config = dict(
    n_experts=48,
    d_shared_expert=128,
    balance_loss=0.00724,
    balance_bias=False,
    router_z_loss=0.001,
    tie_embeddings='early',
    steps=5542,
    dataset='wikipedia_en',
)
Below are experts of layer 9 (counted from 0) of a mixture-of-experts language model. Rows are named router (the router's row for the expert) and show model dimensions 128-255. Each number is 200 + 20 x the weight over its row's rms, rounded and kept within 0 to 999.
After each expert's rows: "mostly gets" lists some tokens that are sent to it at least half of the time; "comes before" lists some tokens at least twice as common just after its tokens as in all text. This comes from a sample of Wikipedia text that the model never trained on. Tokens count by the router's weight.

# expert 25
router,206,232,188,158,187,217,216,176,206,184,165,167,214,222,178,169,227,219,205,178,175,172,170,205,228,220,193,183,229,190,203,177,182,192,195,188,196,185,177,221,183,217,239,180,217,186,178,170,214,184,192,227,183,189,203,179,171,211,221,194,222,202,183,220,175,179,208,194,175,208,171,183,242,220,228,173,181,222,205,209,176,212,171,201,187,192,207,163,179,209,208,178,208,216,171,222,209,207,239,212,201,210,212,223,217,176,174,180,193,215,191,182,208,178,203,175,208,217,211,227,228,202,181,182,226,175,154,187
mostly gets: " Subord", " Goals", " sq", "′", " Set"
comes before: " |", "1", "2", "0", "3", "4"

# expert 34
router,199,212,184,172,180,223,238,179,194,158,165,214,213,218,188,170,223,202,173,176,176,188,187,225,217,234,177,179,229,180,211,174,177,167,202,189,165,195,193,219,165,209,200,185,209,182,186,172,203,170,199,212,167,183,233,194,188,211,238,226,212,230,194,209,177,187,206,219,173,218,176,184,223,204,220,164,173,222,220,215,173,221,197,211,169,181,223,182,183,213,198,181,213,208,193,210,196,222,213,231,198,231,222,215,206,169,184,191,201,220,186,177,205,183,217,191,214,208,204,228,214,177,190,176,212,173,181,180
mostly gets: ")", "shaped", " wounded"
comes before: " |", "|", "%"

# expert 2
router,218,235,173,185,189,224,218,176,192,174,190,212,188,216,199,166,214,194,185,165,181,181,211,201,223,207,190,191,215,175,218,171,191,171,215,191,175,168,182,222,185,215,212,163,207,192,175,170,192,182,186,213,174,217,231,190,161,210,200,222,240,223,200,214,201,171,201,213,176,206,177,165,227,218,220,187,181,201,203,199,180,227,169,205,185,188,232,187,202,214,176,177,233,200,194,225,195,194,233,206,171,220,234,217,213,164,184,208,196,224,225,189,220,180,214,201,200,217,236,219,207,189,177,185,190,169,176,178
mostly gets: " fourth", " fifth", " Type", " first", " oldest", " younger"
comes before: "9", "0", "8", "7", "6", "–"

# expert 41
router,215,210,184,184,176,227,233,180,223,191,171,212,168,221,195,183,210,247,179,180,164,179,193,238,236,224,165,194,233,191,199,157,174,189,190,185,195,191,177,219,169,218,205,187,195,169,195,173,212,204,173,209,176,205,209,200,184,198,198,223,238,216,189,212,192,185,169,204,200,206,156,164,215,205,235,178,183,212,209,201,197,242,181,213,188,196,229,188,194,205,198,188,237,214,183,236,192,213,202,223,196,203,233,202,201,176,173,202,225,210,182,197,212,173,232,189,185,209,211,219,228,177,181,172,202,165,177,178
mostly gets: " Although", " stated", "Because", "Despite", " joined", " said"
comes before: "\n", " The", " In", " He", " It", " that"

# expert 28
router,226,209,208,177,161,216,207,167,194,187,198,217,222,231,198,190,195,231,196,197,192,178,189,197,218,204,194,183,183,174,226,163,182,190,219,179,182,187,180,227,184,240,206,177,205,175,178,178,207,177,181,230,165,183,228,190,190,207,214,215,215,213,190,226,171,181,176,189,181,214,144,196,225,220,199,187,192,253,203,208,197,224,183,227,187,206,209,199,204,201,187,181,228,246,189,223,192,205,206,225,189,200,226,231,228,171,162,177,210,216,230,170,213,186,199,171,178,190,204,226,203,181,183,154,220,176,174,186
mostly gets: " between", " across", " against", " into", " with", " from"
comes before: " the", " a", " his", " an", " their", " its"

# expert 46
router,213,212,186,165,188,239,219,191,231,159,166,222,190,223,203,182,214,216,185,166,180,181,177,213,213,213,180,176,232,173,228,183,186,178,212,182,178,173,191,204,194,208,204,164,221,182,160,174,194,177,181,206,197,206,230,188,178,201,211,214,228,216,176,218,182,200,194,178,174,216,174,184,223,213,214,177,185,232,221,199,173,224,180,210,196,197,209,203,209,228,187,174,199,225,188,224,199,194,226,218,189,211,219,217,222,176,185,192,205,224,198,176,230,201,203,174,183,218,216,211,234,162,201,196,216,166,198,167
mostly gets: " city", " school", " village", " town", " island", " district"
comes before: ",", ".", " of", "s", " in", " and"

# expert 10
router,210,214,196,177,177,228,195,181,203,178,193,198,214,226,200,200,209,191,193,177,179,172,199,173,228,205,183,189,212,178,220,166,188,183,194,211,199,163,189,229,173,211,242,180,196,186,174,176,197,191,167,245,158,191,217,196,191,210,226,219,220,190,181,219,172,184,200,208,173,199,170,173,225,219,221,165,188,228,215,200,167,228,169,208,180,177,228,194,210,215,187,190,219,208,178,207,215,205,208,220,187,193,218,226,243,183,177,178,200,231,224,175,197,182,216,175,175,218,218,233,230,178,172,193,228,183,171,159
mostly gets: " evidence", " help", " role", " success", " photograph", " capture"
comes before: " the", " to", " of", " in", " a", " for"

# expert 30
router,228,212,192,180,191,223,230,177,195,171,168,207,224,210,204,185,209,213,227,166,192,173,188,196,229,215,158,192,236,166,214,181,165,185,210,195,181,189,175,227,182,222,201,171,210,175,179,174,218,186,184,217,189,208,224,199,183,198,213,217,229,214,178,215,186,180,177,175,172,197,172,197,213,236,226,176,164,231,208,195,189,218,183,212,199,185,207,177,198,207,190,184,226,231,173,218,198,205,233,242,184,227,223,216,229,178,182,172,213,224,204,189,233,183,224,188,180,215,211,218,217,192,187,180,218,181,176,168
mostly gets: " Festival", "′", " Square", " shop", "house", "cast"
comes before: ",", " and", " (", "\"", " for", "e"

# expert 40
router,208,205,186,193,160,231,214,180,235,193,178,200,232,228,191,176,242,206,166,170,173,167,198,200,227,218,190,198,234,180,202,166,168,178,226,182,160,199,181,231,172,213,215,169,214,204,196,186,206,205,194,206,168,191,216,181,180,194,204,209,230,220,166,216,177,183,204,190,190,199,168,172,222,205,229,186,196,207,252,228,181,223,188,234,191,176,218,178,201,193,166,188,213,231,197,217,213,210,227,223,179,198,221,240,193,183,182,197,213,222,218,191,201,173,217,185,196,201,206,229,219,167,174,178,205,167,173,168
mostly gets: "According", " graduated", "The", " renamed", "There", " father"
comes before: "==", "The", "===", "In", "|", "On"

# expert 32
router,219,220,185,176,177,227,200,191,201,191,190,209,202,207,181,169,210,222,188,181,179,176,165,196,220,215,183,173,209,173,212,158,175,204,191,164,193,166,186,219,173,224,221,168,223,178,188,167,206,192,181,203,187,201,226,181,193,177,194,214,208,215,171,245,206,191,198,215,194,205,194,159,223,228,223,181,182,209,181,208,187,209,182,215,186,185,208,181,186,215,178,177,205,224,202,216,208,202,201,232,180,194,217,203,240,169,183,192,208,230,220,203,216,187,221,185,175,215,234,227,215,183,182,175,192,170,192,158
mostly gets: "History", " Clade", " UTC", "rthropoda", "DST", " Phyl"
comes before: "-", ":", "1", "=", "2", " •"

# expert 4
router,194,235,195,178,157,217,215,175,202,172,187,235,203,211,207,180,208,211,219,179,189,192,220,191,209,229,187,184,217,188,214,163,154,167,202,198,183,187,175,226,178,214,209,181,213,180,196,164,211,188,193,222,182,187,224,180,181,224,201,223,222,187,172,210,191,176,171,206,179,218,190,175,220,215,221,183,195,205,214,203,181,244,180,219,190,185,220,185,210,217,190,184,224,227,202,230,219,213,225,227,197,214,225,225,213,176,184,215,212,220,215,168,205,171,226,200,187,231,216,220,214,166,186,190,223,180,186,173
mostly gets: " Jr", " Ltd", "Ar", " Inc", " Ar", " Cy"
comes before: "1", "2", "9", "3", "PS", "CA"

# expert 7
router,221,219,189,175,184,214,231,191,194,198,176,223,193,206,199,157,234,211,176,178,179,175,194,209,232,212,173,196,234,195,207,179,178,195,195,164,185,197,187,208,180,223,202,168,208,195,212,169,198,186,186,220,186,210,202,174,195,212,208,225,232,191,191,232,180,179,209,208,163,226,185,189,216,205,227,179,183,230,242,208,178,207,175,221,190,187,220,194,220,201,213,173,215,213,184,210,226,221,214,226,185,198,222,231,218,185,172,190,217,213,198,187,193,190,212,178,191,216,214,215,212,200,193,172,215,167,173,173
mostly gets: "^{(", "ress", " pandemic", "ities", "bility", "acy"
comes before: "\n", ",", "s", ".", " of", " and"

# expert 9
router,223,209,192,176,190,240,217,193,211,179,179,208,199,224,183,171,224,210,206,177,188,171,194,212,216,223,185,174,231,185,233,166,195,195,236,178,196,189,190,214,188,202,210,177,219,180,192,167,204,181,176,213,174,207,215,197,189,228,203,236,209,221,185,221,200,173,185,192,186,201,182,171,217,208,240,176,158,231,224,184,168,208,176,216,199,172,224,188,213,199,192,176,251,230,203,214,199,208,213,221,178,213,222,214,221,194,175,184,220,224,228,184,195,179,226,191,180,226,222,221,222,175,185,178,217,171,191,174
mostly gets: " exception", " reason", " statement"
comes before: "0", "1", "9", "8", "5", "2"